{"router_score": "sigmoid", "balance_bias": false, "rope_fraction": 1.0, "attn_scale": 0.125, "init_std_up": 0.0253, "grad_clip": 2.0, "decay_shape": "linear", "final_lr_fraction": 0.0, "seq_len": 1024, "steps": 7865, "dataset": "wikipedia_en"}
Below are experts of layer 8 (counted from 0) of a mixture-of-experts language model. Rows are named router (the router's row for the expert), gate (a neuron's input weights, with its number), up (a neuron's input weights, with its number), down (a neuron's output weights, with its number) and show model dimensions 320-383. Each number is 128 + 32 x the weight over its row's rms, rounded and kept within 0 to 255. Numbers have three digits each.
After each expert's rows: "mostly gets" lists some tokens that are sent to it at least half of the time. This comes from a sample of Wikipedia text that the model never trained on.

# expert 49
router:125175135061150093086163107112135183078094143113091145144129104082133129107147153100148088157095099099177156126124146105113117119087157129213105151125103160141122128100096180111188133153157159
gate0:200098159122137069161133164147100135128190077138163121130149099169158117161150076128145141076138126131132163122140036103152102082163099106147120130143110149148155149125104119163205100116165149
up0:088152101145170114065134114108092156102143203169118172125148136069137109086145093053121110102141164140145118163176161144153110120122141106086143175115121130163129123095138156128038134099095088
down0:140124128117147101100147109078127147092129091134095069111133046106123171162152088118131095082072110127092056114108101123115053162123165185138124095116155127101100186151148081110131089125108132
gate1:113111126124128189083097044092116122117116165132076084139168131101138158120115064087184051105150119153166145128110131155112120112052089133172150076125162131147138111117082170144216173113133100
up1:137113131077165223117077081108124092142135159103072090105153101084173157123122070143120102194131152146149085101090112143135077123145146153201174127149145093142095121108095094118169144158135120
down1:133104162148112100138124165164147113151109105115119081099079100160098109117116112092087129100076166147151121103175078175168092117165063140119139114088127146133163164202170144161143146102116106
gate2:124125113159090092140158119116150129093169127194110139178107161134134144131091100088158146076108132117132126166125103187078185111088144131135147132141125093115141081077126142110176144086177144
up2:079103085202081106101109141109118127094146148112078112146138101132140209095128096150134169076100136134119142184182157178164177130069127122123119104144148124156151066070104125154168190106095159
down2:136145150118152136083147182090106119128148187142124130097113049109159155091165148085068132119145071082186105139093121044075103058148149136194156074140096166137097153112155127136136148077175153
gate3:141166128128165121162124144142126075106111199140100091129163109101087125148148117152112161169161095188159119065061106117091111120192123157134082100148096134129098177121078121186131062108177126
up3:154067166150148078124198103150144085140144126141120153170097140133134137119151146104134108092166172097109167123140052101121123150053128104144145062160071112119116131116149122109101130126166181
down3:147140106104148077104115151171156127126092140132063127065135136126124146149145130129078107125164151130148160156142095051119165130145136220156126106129169107152094165118074146093112135140137087
gate4:135144161078185132077129097156097145102122129073145148184136148123123154106101128084160088118129131050145089162099133142148148106088143160172165125202104110164074098186123159122152132151165152
up4:179164103126132152072117099127114190137145151110145153156111150108118123076116146103153088167120122036151088188135139135112107079123124162143143131137170080150101098158151066136129156124174137
down4:105123152183088164116133174150131134131107091117116096104088053144114122104134090151148075147159119120152122078141143106122085146111126159113138166129120098094134156175143136133084115115141126
mostly gets: "r", "n", " Ty", "l", "arma", " Pit"

# expert 7
router:149155129095111079174141036048114093085151161077124180120079129102171118153077114152062096116147161139123161137163142098125189065052098084154089133127132143108102108131146127103162118166130149
gate0:129153102142112142164162162145103162184137096046126085075138163140187090132050170084128150138163150085119083127162149093128132098106158159167132110137102117166130131140092124068177120169131146
up0:149146085076162149136144105128097119169139117065133164119123129122075163127120140127150129101163192119123125135112190128130080117157130136118047127135169136112137190166059150100149204118104089
down0:182093155135117188115166167117104137165179060105091116185126131149107183188094067125162114094085093102091198094146148100175072186192104116116132111078115123174115078162139147111153078116180154
gate1:064157098139088133146109123185126123054066137116075123129149120151095108116165077116148139114123148124146144091192198100106091085118120042119189122085135112114146130193149148126133121083157143
up1:187074094117117131131111188192202102071113142169130108108118132163148182125072159101140114082120084180149225108131186156170139165137135081189096117118124175110146098158069147069197080155173139
down1:095117122118086052143107096103138092106112127126081137139064093127090123107139090139166118171097148094079139191082016085119132062102024082108135145054108122167113171168171142188119131155186088
gate2:134146168132143089129182083132135128120136106106118102139166176097143101153069171138105079173157185125089082126069141113190140162137117097146170109095175117148139112091110117098151108086196129
up2:111063180101166116154146132124095158141167081108137119093143146078119130165094104112180194107131142133158082085198114188103057146148105172106095114147117148098131124126097103090015151179126194
down2:081099155084174095144094081151116096119085123153103160187147146188106151093079159116107140144135175170126109115145156212088150118070063098148104085099134163083087180151134170214120120104178201
gate3:096152118147096124170156105094119152105079162111104139066150088156089119075127075115095091179168140127119129123165106116137147122106160084112126122102148125070089145162105140088128152123150107
up3:103142107169105108126143157162099130077119150214152166135077145132155113151123157090150154170143096078093136091095102157056076148153111102117104162159117068142144099118113129138152129156156184
down3:155130122158056072153122118090155120100209160162089159132138168093165159128142097145096107100172143212081152103155103089143192126105057193083116143117131132153117127105182116161145106128118127
gate4:132208130114078155137109085078133135152152098017127121173116153109143112114047110080104093123102123116160186144050088089137166129157138127134113112091101110102115137105070101212136144137087105
up4:158133079108082113159132171089116138120135125108161178106107091197111066112102070136184091105107118113096151169077137124122176117139143126107129103066073068156116114187123117121205129140103090
down4:119064141184157180098141168124111091140106119097115150172108107114146019136131164110122177108147132198165157162120119124138156158153097119112138131184141144169113133181039118184174145170145064
mostly gets: " David", " William", " James", " Scott", " Richard", " Michael"

# expert 31
router:109153096089203097100136131039166153122184188079115182135141120083116117164118101134101107158125115110100104136143153174096142071103120152186161148168130099123173122105125106106175183216134158
gate0:150198154130138137115167110109137142116083150096130096104100123127131131164142145117132068079100160118082107142131111156084136087145143136135124072181103086211115139110114052141180143107111185
up0:142018157105093162116137186196108116106148100198075105094122141111145122116072071076113108090153118082146158206116173154131134158117157121132124212097073110146102122102149162114098141148216120
down0:143156135153102094154168106190104095168119109130141132114065106175134104133102126151126105110133169180102105087133056117122108133138109126149136110059118142109137139031114171138126142138102074
gate1:159137104102122157140125098106139177095177193145118065134143157130109143147121089124130109137115106175115107169139169120110162114161114091167212154175121097162158118137165106139114144157048192
up1:115153088159139115147123133132149144132201170121101108114079158148132116188181134106145159075112074074133118106147164139109167072133145111174202062159121078216125141121196108070165174093082137
down1:103177100156124134144132112088113105083152109155127116124100167106149182155122110110158139168096157193121110110113161086130120075148149111179072074165134124109165130175111134104136137153102122
gate2:062173029142091107140129123108095094116146165113096125065111146090123173101143128158118146187205116096171152136143138142159198137127136166153126174151127106146137119144164150131137173125110133
up2:111144119139152069122163176117141158084145140121135196140166122094160151120171125085148095147181136159093151172129182136139110123173162150116067115136114110136153132116075122073184143196116142
down2:154130107104132125187146153141168164152107111124169171116164131120080148151064176088104187058129143142188102164196159097140086105128090122175144202175112094119152079181107130122115094087083105
gate3:151157158051109089069157147122197126125125103152188138073121146139139115122055138103132201109141086082200167125113095127132165092120164154126156156107160122116127185115113104095114129110175063
up3:139229123111166181127099145180162114168147200133086122117143046135092155118149171119052106102116127141183148156090138107123156146085129110120192131163134129096115092155161112109111146139074026
down3:126174104079118123082157118152175057137128128098180135117092102173099141100179101140099091139132114176127104094097116154061116135152087091145110092115089090045183124139138152152166106155098107
gate4:110107113120080086153181115130075194192186134132163126091162086134146083077090196147145182109132119117115072137136113121123159147120079111157155140157116089079148126043159153105088139131090113
up4:092081169096117140106130130123103114145124149151148143105155149137120114090116190075158115143164078149216084120132102195148144128118067090114157164106103076096172088106147195094136189123145176
down4:118098112123173110072106151149124171179106141124134158153130120082073128079130210116106160113173123106082113136153141128199119060130143137153162158121114126111138112086101143086123117131218062
mostly gets: " DF", "OR", " MF", " ESP", "TC", " FRA"

# expert 9
router:104120098111177107135121059141141156095196154088054155180144094110162129141103128125135115107107140133144126131185132131151141105023160143155143125219092117094126056100112201094104154132130149
gate0:151128061113136185149087097143185117063151116104072141089142120104091103178125137128122096117145181114146115200100079163133202135065098121105120132141111149193144122115099117103183126072160115
up0:145153121120146148208157133100176171054089119132034111078136165097153112138118141133124151112101168149142157143113077106116159181126111088084134153102128089142122117099074051140161134121110145
down0:115156131128147231174111040145090105066132137086118132143151125139105180088156136149158180124074108086126144119085075105202064140109152071169085151071120196150101149101142118102175113123123061
gate1:112108172149134081121129097135112150068142108105134119128137143139141144234113111090199089164126123112151118107127074093126109043094146141152084116153077123127143076145122147110062161022090114
up1:023133149114119151084078175083153125149104139133089106111071150136110155105129167107140092097159139124090141128160196086082164149171181088147089155151133124107138125110151091084100119133140084
down1:115108128101161125127122154161151190164155160129185090126171139161119134114128171140089166058161180101126158130123165132136153167078129089201103121169161164133149100097139099142078150115136146
gate2:141101091154152126130134140121155129149141150103089118183099104161141117094109108136135124121106174169149127139130154107159147113060157107167078129157114114111140146121106137165132110133144102
up2:092137124166102103155105142170133098103054155086127135164142125140151144128125168150128110094078149136127090120107115160061116143131154187108099133081122098179138118178080134121106084108156117
down2:165195146144165165127125184138086155136138152136186138122128130066122151081113160148148154142188105122081113128106073115167098121180089159086127131139136125138181154093164070074195214121095115
gate3:110112052138160105095106047125113143131182098134138119085145083141087133132100167138106093145118132084170121103120125159098142171089167166173119076102119099111146141112141108132109135196131145
up3:112103176071144105110120166138142110154176174144126144122079089107136145116188092132142133230143132110124109169166128124081114125073098092160143129138173133142179103160155114099116118127145124
down3:103138134090110119184143148120127122161103107169190164147111180106165104134159157113076158124176096087108095114049164172119152133079132141098160129151155120090075173154156136146143177131106142
gate4:148140120103091092070087090108166148092168129065112149175124173167093152140082127155096118180091090162092107093146092104143130141063154144160136158102149114154111091091069139181137122192113202
up4:157155079112084141107123126134133130111169110051140180177090116144142151196120101178066093194153064151150107144162109135159100183060127145124150069146162115114091125112094141130145149140100182
down4:109100099123170196206174134149101121146101162093085121070110167118091155136145065106086101181099149059100130126118144145068133162155120183082139090116139153184181125129126117145097124121172170
mostly gets: "ield", "oom", "chen", "&", "acle", "ley"

# expert 0
router:118172168109149080140127056121131151081181175046116148100181086120175120189104080165155103087106128121058178166129116157106136121061150122149104167182099157095164126114184141091161176135139150
gate0:135192145134099166140156087129130105120158116136110140067176139045176169129168144151061166153145129141098112067138096183117114136135128147161139154191089172097124138099133126121150109170110136
up0:134164170154127159157125070025107154151140148062100122087125174095128128176092161108110122108119120135119112101132132141122111148066118108167101121113107182127112071072107129114098102144143135
down0:114128125118138208087104156155116116109120201116183164092129033083126130137106043155109129118121119110101074178145085110170099124126092052096147070150094139147132167105168106159172133116148133
gate1:132117118119121131092116052122118139115146105040151143111116079133146091129160084160058084122083063156057143133108168198094126165057078133148126120104131166137167128117130149178130149102177132
up1:151108107152131118119123224177093099171127147161095128145151173123178170085059136109168128145124129095141094148109160070173044113166192203125119101123115119176163146156129136130088134134048111
down1:128126131147162050121148152140121100107081104174103135126156044066176155131092091136121048141173114141138068197142146103106138114152144091111134109138124056114157108110144128187098183137117133
gate2:114103141143123114149134065139127099133160072174130076182188103092101149122126132160145183092166092091075162154113173153148118130129135096159125092079156146165147082098166169121098118084148097
up2:093105163096094112088166086156120148086159133139172100065126239130118145122120155104147093124155125166142134145102142091125094146132148174099072186201084147130138165067133167160109116119141111
down2:103153068149129128127054175119122159105141092133092152117144234085093106107126154150077120129165135150085135123127093073091098094106153092141139124112139167151129161098131147121092183125117134
gate3:110116142153143163128156121166161186112145193018140084083132084093165138142110084088159143116098135119095104121091113158122116092107186048171101142153131120101127098120161141116041167148124148
up3:095133137175144156136157149153118177117100200029166137191176121098164112114138044104188143145169141167139111082088075116114208096131139063131155169165078141123120162099151125178140153183179156
down3:127168113120173128192124096143082185154108140123099129083152113134163128063063058132179130191117155124113113173112089112149151089104157125148085146172175160132124083097217155130107143167076143
gate4:140112085102115114166086128140090143178092131131141151127134100137125168085118191179156131185117148167090083158163144137128136098097169132154159145165155081131098146093166145071108099165105179
up4:126124140149115115167123074130151112048111163131145117185139079137097122154129142137107122147191063090117124145103143115104138153093140102103151128108068154199121112132137131141128152115177120
down4:097185162104119198113138100160171122046140160157143136112105153110108146190179077125128181157073095183212171143155132102103124145160141156121098072185123135112138094138089114138176125202111196
mostly gets: " John", " James", " William", " David", " Thomas", " George"

# expert 24
router:129090103146139088141119089194106099128126149097072130150103088079153096173092117169119120159097149112134147168170150140141162099089088185215155126146111099085154106090100167057139128168129197
gate0:109100157132149138171087101154071071096088139186173092103138115162130151143140154131101172179172112140135115106070155176153158099099127098104133099176157149148126094096118159112064157082064111
up0:085167051109135085141123106112149172131120101127072152097073181088102164102097117136142166131115096145142098081110145067142095119136108101114115116144083124177087074146214146125121136125144202
down0:167118121117129206112146212157158116169142154106110074159069122133117147116132150083177164072047081159151116163098079148127111066149151158096088130124180115139093140098131162090142131136136122
gate1:126114157070108136162107145101119137134080118087129144148079142154069149119113146135078103158128123050134144103123171072128115115133081105059126195127118180139179179137159176087167161161185088
up1:148131142129122109097142073172166123087152153110139116151201135121135078046101124131163132128147131130085123173089161121144107157126122141130118068114123114118154108157163105089092135136070072
down1:112120067126117036145137119130087170144075156111159154131135101105135174133077110120110120107150185127097093132113075082102125121184114125139096116110130142109154129086120143169138159155137129
gate2:125125098150057116135077175127091151112139127119161144123116132106107144154130131111088105145103143110176122130214090118122148130069134113138160110126080118146116156159165145141074138078168068
up2:188043182141046134135153121100077100118137177095156142089098115180123147119143114110100098098087144150141171150146118122106132146110137102127091145129099136126103115101114162088108151114131110
down2:123099130196146195111135149143092188082138079134128135128198150117148147120120114104085168096129144120085156124135129139059189207142065139115111103137103106162134130144118218115199125132173168
gate3:079145097134115100120110116100126167100150124095162108144142116155131072128108168150154121118108107102147094107131106128134147104132131140167140119115118102094101112064125059137143125115121172
up3:159169065162090099137135157125098197081173160116117141140134132150125112128113149080090120092126116041110138094155126147100134102139095132162084058085107067152131128096167047138104133143140156
down3:068124156089164152087075159120067148157126121121123093155134151122158086105120133100116131242077143207202154126109096108133145152163148065168110108079126116136170152114212110119191112163054151
gate4:043105129146119132149141147139090161152172082123105120126117087120101142116114144115106141154092090116131130158157163122172121142068127204141211095159139128099146104110177142051105128143077121
up4:158094159114132170118125111120141145132122149105105089156138210128175130130149105053151119096138090187148129145118097111202166164171132152183134099165184079169134167102119113116109060148147113
down4:190125052131150173139073116128187149145129093117113108072096118127176091132078070113105109151107122138074113173164130115186157100163168214094083126088132060133133117118141131149062098147135143
mostly gets: " king", " Bal", " son", "Al", " King", " father"